Below are experts of layer 9 (counted from 0) of a mixture-of-experts language model. Rows are named router (the router's row for the expert), up (a neuron's input weights, with its number) and show model dimensions 0-223. Each number is 500 + 50 x the weight over its row's rms, rounded and kept within 0 to 999. Numbers have three digits each.
After each expert's rows: "comes after" lists some tokens at least twice as common just before its tokens as in all text. This comes from a sample of Wikipedia text that the model never trained on. Tokens count by the router's weight.

# expert 108
router:560475447574545506490538570472521471573553412506533520438580470586526508469457434450611504401488527508557600484391419593451489511532479560505430512485486475547512507495569548532512499474390596492478483516497486452589601487458593557548513472538537519467487409418483486542501418535576455494548497484493495440463597499453578484506468463566515470537575470503508577492512513575470557473482489457480493506584492473435483412501411546516524534561465440505544496441421473582475565580604485490459435464482514569492568516497492594539392602449449489550474555466533444438542437573444442544462463496507520487502458531484450454444417458480535514533505613450412440482527535476575414454500
up0:468454572492411553441495530532487423575575456570597475530536557551461558482497491496575479435510524520480560536456412481486586449552442496508520419484467535504516495505428511466479530523491545587393442527419541464575508470512575509495507454647529495526476481532557436530552400539519562459559465605603475574492467384408469469508552557456473551496535546610587513527521514583507574541549489490459508573540465500529471501504490508449526569516511496472443497496502431524520549552585546533491414529424446545474505465546466490543536531453484491510506531499475470480445448486394473495433526401466568496450535378530452508377422516409442432521528534379489479480511537406582522511508
up1:535532490436447446580476524468467488518472427505489494455554447494483527480519483522559616624477569572535546560458469528529599492489436499466463457457446504585530539522498593505550447489551542482548435379503450490482558479490477368485537453448544505514517457604481608573512477562540478489474523413529579480572467432522566509485539488549508402582560485527398469532328524454560444575474533492639504500468544516518404465423466414516517518564425466445470468461490547502519458550562530486562448460463508529512431534464454509563498553533502459439551459464507546436590566502581489485538436520462515507554473506468470426569481562471569478486487393487544391486483525468500528478457
up2:494585551507506367498484542397533557551482527622615557524412498540430462442518525507518454456474488529430638450507520484525520537472530443451500527478496499428469548526506510491498422524456475538520564510467434512519456466550574515532463488481548533477511471422450526420523463595558524422531451474423532500537496543604490499506600396447561549504537473528503507512548545532489544531383547621369481564558463479472471602568448533555532481490493472483560494546488534549512459583577501499558524489580452476503423442462552508406459571530536547525516515441551466405466433458495526460591525529519408533589569495565415504533481482478462451501510617513488444575555465480545462521500
up3:527554468452506460432534440509471447555569529458536441398439531505483503474576439514626545570482539468538492619434469518514435455444450589582470591572533513452471534510551582553474465435454488558471559513460513414537563432486554499565457461496504535472579471444593458513428525584647583458498438586533516461512551583544558496432538544481566520490405525472448486573503557481525481408427523460557507566552560507527482437530452589477468492512525523495467548516521573550546503539579613468530514541555548450528456456476542485488417466496483544513502537454531529504583501497462482474453488462542497461447544543461423529474553459375491527436521507551451397471490579433550564479568
up4:452461520567529520510536422485490505595489550554487461550465560545497527481452462520498436473513430447473460429466443571524524423571486495573483449514519518490569401477535425518531509496519617501471518522526562576577558414575537542493504428600568452517496527456528535530536432570522417572445514489461493448515533429366554493447401605500476466550481541369560498490487432572452508509503500453424406574478515569467567431553478554451496541592477501473566489516504559545515531588494579384437572454515561562509557583444533456525505541482478493482469503454541551413466481491513540522505637439534474519549494471556478598469505465518423494480594564448499400520537523455466514494483
up5:482420543455453519450501527510541484448497431532419557465504581456514534530500445522480586500532540495531461520499552543547482535507478599377502439519626513471561453447472548516416615493493438548406485474464525429535522501530569519611516507371559538571491482464463499535509462521502462530509568591543431463431519510489439546518466488540490467413462478537484511541577482403406499457518523471464510523501485448510570464373521552414527473520466410493530475474512502567525520551517509545573517439516466542569510487497410506493476528613448377469514467472501553527506477513566611482540457460602403464475467548516474567537440399493451526453597467562428548504562497611558410530524
up6:610446452495448524483544508513488488499439450557470572557469515542565477493540546568460527537471435487551565501558402540442381484527534483422509571521541519552519443518586508512519503504515555490511485480472502515500446478527516551479495438574464487508441401467528506561500444432529458674557476416529474423503487393397579461494452503555445484511522442456576543528399575524617598406595539457433556504515507403464554452463451565543469428556508412451498554443418548520522533471612515472483538505553414491504452482543508469544455541479557464431553482465422572450514529470460493443437488559473571437532524456503502461483514483466508588555497471525539397458555590531516544475494
up7:551481482492425541523499495486623408538528525530472538476584507513568434534518458418457456478499456410558537486469404546492524528480560502515578526435425470570596452433514548508504492449493484506491465483509450477525570468559592477562537527502439448487483512474444454407438502515580411451498486589504466529496512543534385383476410480448427463565440477449555488609477506554447419529457432585441470532508487408474533521434475499513529526479577528492403482519515504645415508494469421432540486434454505528491598470494516508469539558535535511455355476519496468472587469597513504488548607502545563493540494558571454540495484511447578540604512575518438485539536482471550537482504
up8:516375417486501534501527517550506487456503479474546503525472424574549553473448526469496488551499442557561516523528444520488441556516459499511548384420476556432436519583481501491474623429401501385421568544564535478504482422421429617555448552510552559465474543465545511511488500481493499499509471515400480541553515533432511449511470516470588471506464612554527527444548481410498467448472588497417523512534439461426481457470533437488516441448522514407532541596402481576519506532512564518490411509473486535474457537443577532395471468488517533491450414584532488484488537411430379488479397453612579503466497537565465527450489510435561504489570520513438488495537542509494501576427
comes after: "9", " ", "0", ".", "8", "1"

# expert 142
router:514482612466502489496565621513511519561480471516457461496500588528565530466525481508511436483378596532576582510509478610567528458519507567480509362590469521493522606447544608581543488460428584447533461482616453509509524581506537591531519435518496535485412434348418439551555470469571500441485507439487526502491514594493531506453511460579494473436560600554480548539516478452593573464446538547576522508531531446463451451483456549538460441475507519505481542469522496498493516465501492531461468445440538500429476452416527550540466494488441533475419528491491459493488535592565512481480544517535413502485517517543528422440453447438569514469455582516388470461560505530462443449498
up0:513450516583586486410422531507486580605467482505524406530513594564558469503449460471622619510460522422515566595450550492558475495466444530542511426499432511608487556503526552528421535577563518541532464513444539493526528500471529564488578491571464501525516436469388526437455520575571482376471496463578561514517528481516520558502539427548445530529544463419416532549464509547475471509487514502490511544453464465508494560553477520445561571553488516527542498567559507495511543434569512471512390494468411439430393477556561534496530519538460537451381500501425536542631614552498496522518541478479588515500486447560456383483475535483459506566457483469459481434528514558506507457492
up1:593483523458437473533570486555505419534431546534615386529451523423559596508484526470462478400499475515499514583537481474482412417548594540556494478525406546518478558492610543547450590512518519490578465448596495581541499540546536467525542535560444482495536459410482478465509500591537508523456410378478505579421546539517484511449453554475528447511542474570509422615527472479549623492442469554443487521542494524483473539423495497498488502553451497482425509512576560527517475482583535444581461569459543575481483439513438577453622533478491573533487540541525446404520540508532518525509553504426378508576477466531564501533489502506522545555433558461485496472478507523579533509438
up2:619502514473464461459534478541455559550464511576624560558492507534485446438518488529493498505501537491488536557492454452553531454566493594487464523516569475383446484495407510517487449471531531487645513490505643527440538559490383540469437602504514498472472489506462542571525487526515453528520475555438450501493462565555443465453464560489428511462535513389472464522493410450450484507527431422512466497515507565531466457522532492463435461563503494416522508471566405533488486503584510557510380552484460548494496549486535419591452627543460490449445407508562474512487477546496429454592550624422329475554551511513481471523583514502540483458583540464526505525475493525521450483448
up3:482500531549477473517521529515517542459509496523459451554341506472486554492554372446496558525528552422437558508471492368455484498522439550507492433486450432495469447536467417485523462556551536523433529495531528437495448489619550576592517457550519538392537446489432491496494455533500513486406516529540532489582474461594573482525471488473519511493419468517461473501560491494503511373404485473516578478463560573481475481568438417520575450399483485455524492572605490578517630501535466516558512460503539526542514489524526496519467522550506584606445506436464559629510498523403463580510454411456500448469563491575466505429487502455546476481423642562480499460531535512494482546537
up4:563415508441460451510543537530558477530419531545498514465557461418514421586466490462474545488514646469461604473479505522479505553473503451483528521525542520554428479458500475495503480454447519501518543551510532570491483527527485460436499550509425438517540521545503550579571471465481447578409503533509600489537556464467488514558489599513466555562485502526567435511502485476600522403503537467517543516565487544395574539599439569476476414466450522527526559591569467553553485460598537474371598513535544488440511598423614606502532554528512487520437447424474537503449587419529538553611423519460518455534480507583521476499577413508499505580489543424465559434475454530509528521504
up5:569453486581456499520567507533449525508533474557507553421508454469618494457459514460506521515468543527441529544531521486476397495573502517487460474555503553453480471517454487446522495490517516533473441480505423471472533568477589573552522493516392499526421521530532504535442434563551501480419508405504591504458423613496536476416548485437506543522460528413522499520530574407501453478462424433468468475521554471432523607446474508544463386500467456484491529361505491504504455568483443523500569559472536497503506425497555472507493546551395548569468594464521562527520550608551472561517631419480444502522411428524476457505503564534511387483486489623518421535491539466510444358572
up6:555500488447467464457455507516491481543512557580456464501489484582461506503572537515493477547520560466488561402557461471485504443513584559476494509551624445478501587482530501531559469463445504402625462496565542481445492514548602515567453432534520467550470532431472512597603444448509437547542467412583486507511566503591600466465402460549497548487524521555603354537555568531489448439432479485429461537549518548438499429524408440510482477544503557511503600474396515535453594525435412481557542463575442538553501482451503482466495552503424519540528387485465487491508550456552536560545557561539455533459500540532424462446428475497536463482478445442472506512533504588503573532551
up7:407528474428554544567492497442491593547464543450546532546535502560533471490545481595505541445402556588496417402482420543470565557478493581501558551556515460428520499455540371574600532474516575523508461426520453508540418420448471515535576543459540554458461491563449448530487504493512536427638485462504528463520504561551492435471615410521457487520504494495460511460447471461560586501515468531540574492480538486511478458553526545550519509459450497499511513428415519398491487508519615484569442423558501547453444467542425557467598542526462519500507470470531415524551455471549474494495600483536479497591451571511489512488451452504506426434502457462464424521517427576466497355528
up8:537485440580463510493581445608528513602480490541501499615482473574512629599583574495535472511452547561535553414568452544476408499590415476421576503625439635445575506454633465431523496521549477497625521532497426461478508491522440561516608464455465564514535446513431428525479536548476461450513501462442497481571483487513561517464413491595475478455530565535517467541482519421481513579484425423493512530448531521548485450504464517515543460464452452514504511526469517539471434500529474567508444576499518546529366529449469585527477519499508544450551535445449565481487506513475436435528528559460520500419533569510449489560540542496500573501516461504506451476429435476518500431491
comes after: "-", " ", ":", " •", "\n\n", "|"

# expert 44
router:528494419430552472443553546469522479508555462502461474532511503511559446438486485518521470370466511578557549519500370568582487562529512528455449405514476525513497568450565563486519458567455570512456472538565509473617507478507591540557511493465438493481507583422474553565540419538502453408497533526450539476424491585517468503479501471553450560460611490560490451513560527566598584522451524494564513506528580397478496525461514578574464534605543491485510533388443454452558558448443485557444537431454588644458542524539477565542389528467489500600492471543439476534546479525458500533448467545514514574522558567494431514450520529466576511470520586461407531526538535506507463464497
up0:554505448512418427489629513493446438448544483518501454558532501507478559489539499468529463416433573546456500475510415456447496487434507532537485429510530592516437528454431505562517516465501467378523553501410569514479503513528460517553535493461445477468581453515516474544590493510526521597434514526402496424469489508516501476564528458453458634468505551524439448591538540462590515454587475457431449579521552470530517499517463451559438570532492543378461517551465432526449473531450481437455506454395523566406473480556438548519527407415454552541524485579509515477541538589480516485419569530428572577508585513459486507565574571526500383588538495486454446553541513455451530450549
up1:553484555469511431482547498522497563526490451492408347508532521469459428501491507447521412517615516512524420442485470498524513477514558487469499580485476545561521530498575482473420503526589439461487553594451555466591579485539452530463477485500395558460509475499513474519567544491493570511506457519468407463430469541544566534529488514437667485504582487368499511430538516428521446603475531535453430637421518503471505574498501554456544446511473522497529434546545557489561479465529457428571587392407521610550487511442444575577474584517506454508540477480461398493558529514547520539514465529523471590505509462425555549474498497542498492474523588538434481485450447473511478544447
up2:549541452531539483545532481548457564461494448523594472435447563492479515467575522480532501499570427520493511475467518434446566479471485515561562465576529498486542492553471553528462516530470562498431527480455433442606555547502421462357561466439443474395581474495467504503474500587502425404565498552491508424536538520501426504466436475523423545521474533483500431464379470515556490475350470521572440492516567504503459465558577421524573430513516544483440468504466414543479476419473455479388557538465624544563484493403463573496471459534500592506475531489437548495487550522545583452533546621478488450554565460476539571492453519605528550494526520509475497542535470450460565394543
up3:583399447560525490518511493443544560501566496471533538545524449386526471474536497591525494457446492547522497562513503490428476469530555473507575507494580492534424564495414560427513456511496517519495499511423422431511485548465478482518544522524478457538439388423523535513471541486451463498518545549493547468544513451551483527497421388427474517450573518569556566504486495545508555613573514676479530488557552452465486534422456537502570456565491515461588523455547452495407474474532607557514575588500448464472475489499448488498435583478448503534527618502410535441473487564525482437377594511518374526533504530491486509471394502519469571511585550420493569522557436506466538440496
up4:457492519573536437540591550537538421470513448511448447578489517589544496463467454465425472336467496528522481476477568611502476552458574509488463482498442484488556484548576554553450456594512463428386484594478509577524574447516459607490519547486476535557536518508447561444527512475518465444519469475539446483413536473545492451564461481512434435441572547549472493468595477478570443543590518543465415446492571532544504497451504567567529468546473518425402676560565577436556398492511575533528521462506467473483529424583434580507412499535427451536476518534486555456542485546436462451499559551492509520454548506507541518516583518552430545514502449500481476523493500566499474508447
up5:552460527488524527564609606470481404503419479542459491450444441521460485462481559515559417495575519522479459533453451436551470442445442512410457541468477454512482514445515547537544495467487529474430413476531540504521474495486540575437542421410423473497467514483456484587495562557533498527477439562462439470528517469486576567437489604499575456460493574544429502569566562513544544552467530518495479469516530468443465433458510504454482512528532475449464493501541488537508550477488426398477360462577471633504455476493479505549359483515434553578506468533508586481490468481496480496421492439573546478510537483611542468443407511445475558397373567549481539644536452501568502494521
up6:549441503584512478453521556558519459547527438344477550472529561517462509491489470524591538465450452516514497473490434471470459526484500494379391460471439522480535422483559576503396498497440562439479464498524470547508576547559535512547479468532561397531543560440482573411506497437495410513439545473446461413506564576469493488469454507563494596529569542589508482526488439440530488518461523471486535440518577530491442536506497553468497550423500420481525465521519531513537489562533553373417415514476535575414475496504545466572411521601413589529545543504560525481483464471473589521506527546478597493615537514499424556534452483401534523542401570442471526458531556561569506512522
up7:474595434442514488547533406507491505573605497511482522592532480567474468560471445494532521513440578633536553480523446510426460540494437497508524423510533496556594491460408476493453476529494540513522413505467576484530556477545594585430523442561442561406473551408518545428513335429430483480543537578487513458438484448456548523385540505553417537583491482496423458499483440569549524518422560458454497470578573476456508477481532492366502485542559424520471523455526486532494515502498524504456485539535462583581575510516490509509519477394449546460485632507477439434449508539487572475463484573452418555485498478532433483470443531500543459525451459485437466439550454452516489536516
up8:505458544459467485470553466523540579453516408479548442468544544481557445521462534527425533501430511532503558512473483511564496465482551493409406507497337399540463579444443580557569469423499525384533486479530552507466507496460499534410449514488503576473534487447443497504519452453521462570526448458518491482458511569521447525450479467516521582548544440580427391536558498526601588586458481542509598498476549655542459589441502581426496540544530442479465574565537516491547560418556504481550485497475524491498483490597485520514484512427513554466501547457541483469503466432491459551505517492515549585520481523451407536509497495478598536541424508458398565469602388561450552506450
comes after: " ", "0", "2", "1", "9", "3"

# expert 76
router:541476449417540491503573484417494571587485467432611489494539507520531619467490504515557552495490522559532491481495441548561565509514482609558478476529488541507500492567571509487433494528451520495485477476557579547481510574464519554548554507470568516463548549485522582532555492472549411496470480429469477433539546438540578505535565427577448461511498609438478560499530510540489524595472400578544535609545482418411498471454399538533492504594469470432521458380527417488596608507533435538449424440513440526494554461456464563493479549490508452473436490551482575479509510582392524442469447505535414454499479541518525397505445557533500587614503552408440486557521473508518503490493
up0:445449473447499551529496512420459586469531510476571527523485653442536465477487505497559464443582544509615434537479561432575519581447533474445507406507451517549510458439593434493468458419529512451482530447493506494522475403485487449496503443501557509464510547484455563481428524519522561578453457478446355527480516527540520545443560520530503494528458447499517471511587553468572498404467538448507474390536522483478536527490397479495489521561539441466569554422521541504460511554496471536355505575475411536503626476474523583493482586436576523532555510578447544494510523462426513395457562491475426455439499542524546416433502539510492499384506527461600507497496454516471565440568
up1:491455520502588508553509469416504498560508525589502498453595449532578604469539484506436524643592438575562454445538403491569511407431520465551524524432489537509539549570581467549461439455523431481564526426604442495500414511434553485502467465529475539483568505559541559574418515499545459418566482555470497483535492521516515518559515417574440417507425439445482500417452497501462493518596512453476503551549460515528487520524439528558510552524465465383438570366478505431524555398573449499560495460511554491476509470461409517506469467530475466430434452507507600455422501508504540475527473541405524487437448445505443520458477497570459571559478521493489526508418420509474476539437
up2:511528438520476451501642522560591490488426496529542432493483497487505584529548584491518508490524505484590532510451456463537522522480555548472447401438480459535556470474494525484495431504614432460417610554452481483466485466564515476572542548466467492474518430477496564501463432499388461529462492479429445368448566531533651469530496571534490527519574550553587463494475542509540490520512459536497524538457461454487506529389401450489534485521490501470540519336453438553513493458540452443554482548481436605499570540603559457565506556488478524537519455524452441437517408536483490424506499604484490486421496503497638437486432434532551543488482530454464593575524520527495490499529
up3:442546472460526453462467541561483452535455455473508523535499461514412484546496491525448403520609519511501474519467450507532497507507574489443504505525573460558521505392533486531435391459450539513586482497476553485559493597511568510418472511580517533547571460484520526602602570502552465585567557546541577527498527471491442512490568437567525461495493491432456522453540583460454423451480439454553486543502515433482421471465506608488443427480441424515528513535527579436399393455412513522432430493549408475469543392523441520538555488549533501453409453511486520560576484404392536486448451596486494455539452525575438461554519542430475528520470493523404562462584490532462456549563
up4:430403551502466507496519493462465482459490484465554485519431535473604485441524502505500525538392518536503486517433599650556505486369564633534533577514550416474561467532551409464515501404480599487385454490546509538448507529490549513499474419486537546454468521481552559472503437507518541494459601442549595470431515472594507446512468495483465472517520497457557531445469556464530465450444502520577552472482520471511486451516489468497579590510467514508489502472518402615634570490441542487560443479501493466425519495502448541567479539495578495512450505453519563553552522530533528548374452473513443415533587515533507498559519603548546510596418527508432493551457484516454494596467
up5:533558463561553513468605535519582481578481560513558518474500526495531574498421464564544512478493494481505503570524468497443494573491587616533463534523395485419477592524488439555568517494422521506477525457428636522539512536549444493540588495494504425470477556508532502499554511455512484633487472456458433455551467486443507508593543444569515423533521648445433509456559539431535525487562376580509579544606482528472499483594521473498465483554489419571555473387463441605538461469555522450469478499562501502483495465482457485435476584482587406538526502513442476556556475530447453430502462501383428514507465540476524450528482512529464554475489509457533531500602528593490522505526
up6:505525568450455580500487497451575445430550474476581405438548479534489536564495560512558506501485452545496562431503432507589611448504520525542476585605498534481444499525457424431526489512479469532428475421469469540479560547408564459560502507487519545549452476481468569510589588501552585437547560487535471568521522580469501507500554532542432533492519546435413481507551487439541553554578556556532447529419478558491473465560445548491489543540514481466561534435510438543564416508518534562546436549386460473532470504500488513433512629423532531476476492466514586517419568494518520542506500524535435525551517537589368581561461509569495593608447506589497397428471516492459462531490
up7:580450458443475507592486485488513451552549554489508524489471465533514577435517389470401494458441542553455506550523441463489416542427562485521505480560535468470502420578543580530581458522436451520558494545469533476479593540566510513495606532622493437485503523406542492591528503475465437426592532466543523581518538535505608497466490557490457448549570620438509501472545488537443554481479494514348492521530447546460506471509417538420508459553541519566480459527492480511485497533441468496528487534499519432470541523451424566439475451490521517413435501607496507486438458502491452478361504609544441469570540510538568550485478532502478466515422523578483431540464347543541537538548
up8:452474498474538564540607469529505538529442459517480551583480494452439509557514607510451408516518488473496532557559451440549526518492486458487428472464503498515508489477541536410530496545434569494555536500439499491475437517479531543534480593477585500425582538548550476470556510457467453411473451561533464420510531476533535529495492445581482580547502536492450533489469496474416524444470525396512560584502493407483507451524466488495488572540618424454518485480543364564474513544466492488496431394582381458483511561517491559566463496505434451510486399503387552373573540478487627415470551509586490498465417516511488457466393452549564569494543483436454451479561594501541541434477
comes after: " to", " and", " he", " also", " not", " would"

# expert 51
router:483472423427512445557529484430578558567570484450541472401536504533510535463456446503514471424393527546518558500448429546460504534538447562474402442564454462527467540544495556509547444430453530427465525486523484447506557583590594519555475453464512486484496513464505558547576417513572456416468513480548529445493584483538599498390539424546458536485569520580528462545553583566527619522462485403558581508536533415478547552445460520547450539558443514463530550420587482552506548454493435558443518434471522589441458546436431552528456574588498460529472567506475427544528504532486482517432523550532463571459434559474451490442480490433491550539500543486429456538561569494539490423456
up0:453458459485525547498566388483448547473546501498500527484465529406405567511509459551495588458436544317542472470499393520491514532554416494535501549520481450469572508587492425552553538394562465487541443538528523489554500476533537457526449486644510507550468544447506548449524586491513449432452507497590533451526467588522516458489474451462490588475463476430488551518445560491546522563443422549467433543525532476538471434490485494525500516451592529442509492564565485471559469551573509525536384507519475556516487470490523563493495521445592567446520509446541481496456479526474508461474525498491390582390554392405565498592426530447535556451480608558468478460513436416445488509500
up1:463628520582484478475548471463497467583572554531517502492509472521423494408510438373513509515486523523520535424429473534509482529411563463480507447498463495569458586457375495499489497438509505530510515507564619443504560617524468467449518417534566461509587449496485425539476445505478523475470616362544546494514471516549501503500557417546567451580557424507512487415516551462556434547489459528502455439486531458520456556471500464434492440588403482476588483586460570469452485484524489445537538453474460524512496493526537401566525500543512445531477499548458498520446547477443482443614537451504458524552375468498544556401494498475476476499613595585451414564541507491495452522493
up2:400541493495459505488558535596564536520550486458519585485527586469514467577495528518555493562609532525469552516540500555515392517538472526358527588486488475451601528510446454454484549494510485503565505435445394519542574458514512575464522575557520503355613489367546498382526515563469476532404528451517500529508531538539550496504464446446462468449531604469518456534494501523506505490453502562507530505546473515445485450413473572586518498525413504501474513546631390530589499554414587577510531450524516499550483437492448457536507532437530429532512526547562472462522578522440522512490531425484577597473445513563406472537500456432533521472479534563456468488467508565476461488528
up3:508585421506480513536516441487510459569455556433469497538509505538487471446514454526544630463467499530482478427541508601445549551548554528498551467533543494441449477502493589422433471513400488524430541549529440548464530525480452500492509529669440418490494581439507498580494499501516427466510512593602488517608539407548494484404542475443468512518425511486506393462510570484523503502521446512547501517454463455501523486469445535474380452538434582537438567541562512563487599486469414569591516588461498580539456527499484474573537548506504387569553500523438532507509454445450455527452585498474534475502492415420598491503493543511479547473471549444448384505437452468472554511419
up4:440481497498498516487514462511483506513578601468437522567521496499493538508372475419490577425532487493573431414503457534546524560544503478530474577527622510608586554558479525532480586576587563527469477505477588496501502541478508455533497589547531474449552496483541557409538518375536491464453463577565547412586501487503558472491438494452532587520533524459469548488435530470518504482483501446581605524585464454442491479481558507525505612478562450522476438445523550417548469515550450440495505454488496553528427536395447537441402530502523460459540528513629480444432507538498472505568501510483540579490420491495536529462479467490484511538459575554440361484527433544574573575432
up5:443501545477523538510594531447460491479491428511485410570446496419456519549479469578498527508539525488605579401500571489416445586464483550459434541559474535509479526522557474441453467501392501499418557492562536515450584508490541473414541489532569440485560522501529564530533505524472486555474588534563457480547455526464473574509560499579568521459509475492437448530451551574458441420513544541580537554468514383505438478534461499476437451605422452428486508519497498534371492524470488465416482486513479490441517511491466500519502479422595429549524528564419505564600413555504507540478457487470593510634569501446544538528520478531565559579420500482476627506503549489460611512558
up6:539447482502563499548473415420507584545614470483573439419461589529446465468581580431472457558548495508470535476430447491524572587441550541506507435590426507490515370492501526529494486507471421466536505523616523628462510455508560447528533498478541504460554469509498494507434472466546441462435550580556544484476543412430494568472506469440514474589449515439477501449551615486618590522586456477496479542552521475537473476461482511522487466589562491513496499451506524592594529530461529474531539500525476413595506483445486545484543480452542503548501561500442587497532467607496488504423466492518554464550503551440542451599506545451508532370471546497466535447499540624431525506532
up7:460493506458559461373527516525580453574486484452479566493514483515536525448575511508490462576452507593531486484493450483498482495540515562408499526633550478484462510496523526509489459530452498510495474612540450522466491545494524614510550452553501510401407564426522521565471495515496534440578515551462493490468550400574591544461558491440595569469493508453541432445573435592523431530503504519548474543521501472574447456588424607454442576421567457501549461469473383556469438541434474494461411497576523527369482488622500467502499534536400540520566521535481558476462557479568455527531453472500455574511501565436499490479465510557400542458511534391413482457497467525549480523493
up8:555493490491600487455475523531438531516443532453519421427472566494479516423473455470559560426522432479532506609527475480501467505574493424447494485604531504537502564479473528579572579544608549453497393445516406488495491518497543450484468489465512500522542511596461594458596441546538431442566435452560528587521490511541466412460490449588482519543487467536526477492515509495579499547428469445449595565494493454413447372625456494495560585479421513452598442427606465531485502449560467579489518499427611510446451529468490524525490456514488486472535529469456489489434564460518519420512536428640538532441460508481556540545468476502498517553565525465487446565555446511455508551487
comes after: " ", "1", "0", " |", "9", "2"

# expert 83
router:481509526498520491539578601535508528567442541523527424476547579569541505432498430455547425497437564530525521470443422567534536517518499525535458403534533580492513606472513599580581460486408626467533492469603479517450523573521504557515534485583477493536449541332388469558592427492543483444418535437618461482564496541534530489480523481539419484505596605563488548539438522485592557413496609498599566506608515461447532531508463493523457535530486510467435523487523490552480533464467544502473490465423562482475471454463475471551528537511430446404459493464508444511477530521580526515523487489540445521486446546540539458449496504429584525453530566467428506477473537468509446486488
up0:389448460470504446532522495528525433505562507524523492381498579473534541500513438489579493533442510491505467505363422510442432578461467579575464416427537543515585545559541533604395528487562501490581521494533502561595507467544623503439442424523496577523542530531463497505472456608506434492540472517553570503488442566518529482488589507451480515530527485457519470517473545475583498446500590447556521599536447585423569553481444472523512460443540450529456499522486550568368551499424461516550512469408482468463451502521454555473525543589460447506494563566465522508546587506517585552523562512520509433478472428495532517470475457566597494516470567566465581500469529400532442433491
up1:440509514529492483565509518391640569545510522497549448546530549555494520458510577510482455471416529480463391408395516555549419539548442555460462396500479548538506475436466484408586541490441436465504521450499396375511569529506452551505443548546504550482453418526452402534495471503595455501573548522465529567553467484447451504395505499486579529527556519488551595498449439515462501556515467449548562496586542531480488454516548511427448577479402518606550505503457479404525553561550567451466457385494442516501521518499527515461488485512537579471419576397512513528486463573420530526501441540432524536521492484611560449542493445519520455481508529479509522424521530546518454524544
up2:509410496459569517408425573551524583577403473475450424550498493496561452394457422480509491511454549365529480521486448464539531543508497558537422487570405421490452398588520533505541525535550496504471418467527494571542521449489542477460516579494546554478517523545484529433540471526456442541553480386526434647440460546543480514422507434452406556510516433453549539532506431452523504466541527477492576551487490451529531590534578493553430445534501502529518421493555472523466542519524516505505537523551496513488556477450435547531425451580544490468423406437570417512477502553563580511539415510515473471561448564534590552527497504499589500417542532441478484548472607456468494545553
up3:541503498481452464469504543610585576461420494520538478554432568496497457464493513536554486451479502497459480464477496463527510550465509392507387473455486546436465482522507482533472504533533470503509514512537498481483461485562543590576474472495520550601534513497348544529506419503550488346521425456532560515493438535487480470540522479516480484486558606478550468556442460460574571484550442501488372570540472507464533559582527570472452540451468437421425417554529419482482488521527511462516504472451550506554506476537556487657536527493412459523384487450468380539551480536559479445444571502483549514517480501437594485391501390485437476507555526508467413545435557579437465419485
up4:564482453451558504464539501433502504576562469502569457491462493525489440641513498520476488553453455424537599467460600616537484530470488638510509455457528476557461507432559465463562511486445542577491531506428544584514501519395465489495490496527512495504490516505461546505485452475576506614485459467467516441507367503447481415550497470517469517454471563538496462526486481425527513527519445523524506458471501439482439387597417415376510586499519514592471632471555420474392582488560526498407555607501525475436519568486493436472586473442431458474432498512595439538539473467477473549492483566584551539411465455438566497533499501478540536501513521489515544546520483520412523484507
up5:491516540445473555448438516472500544484405464511510479534448464491515500451504460473515454571517464498522467521565535549512574529450499544507533510476483528539437527583548544555466495511450524421501435473462452559531542636453503573517457492462492544591510509499434550528606604493576595432466514469527507492583458495520476434494491520496564538512387602575450523597478511487437477453522560531455581501530549435571479486501458473585502479510542406389471549491536475520465467573433618505500383436467366568539532540544457491533510519532483615476519500529510559507503504573529591476437625469529501575468404531433516543374401441532454501510440536521423488504499512457537505431419
up6:440536511450447481485587469429498563541408537516470494464478481508478574531536429495471546485484502525468446476377530540584577405571465564536531529555432520491576537548553488592451448516484511544571561499507545490454500413508490522547500491442531590596494498459469538530552432510497514540556539501555491454460576485559477510453482435502415553603521508584542418575492509471489531531532517522536561560497479532489416458505485502503411576466570472436421433461524480452508510459526466400508432536493525434546506474570494613489568484422518519459437509552546408525529557523477476562590604511453526517535476495555509434527431507445518420452635446512370528495490559651588459472494
up7:465440543502457419535589532479435470554439462452491588537546452524453416535516501477431457540554460424431528534604482525604560606597511486503441567603584449546490440490433567567522485527457556478452560530536460553521507519506497536510524471646520523499451550435492484500578496530574458394525588493590557496422431460545543517483491497439457575496536609496536521465466494525620517488510557505473579415478464477471529525472598476462507444553499520466504417480500575496548443555567489575483505437515576515543545444528447486535561453480506514427391528521427508553484487556528485486513544444433441491453414533466437531498480470405479490522452485469467519552456417420419559456454
up8:444481571498615493451539528457511575477463522507536522547482441549469489500476463524527471542499483496493390330485516611519510482463493481509528465560464480485531496457486493493554480509522509492470485498476541485548552494485456476633453560383484403464493494397527471517373559438530493486489532404449517527482566461557459428450514476498447505455499545614514465438493527395518492521535501481489525484515517434546476441344409507502510512492539512540471539392388422405482495572446485391485401519542558442464538508500539381587503496451428553520511519495497470510521437493520528586555439465585483526471450552513529510477509592525595406546487499583377557496480477462517497494442
comes after: "-", " |", "|", "\n\n", " •", "=="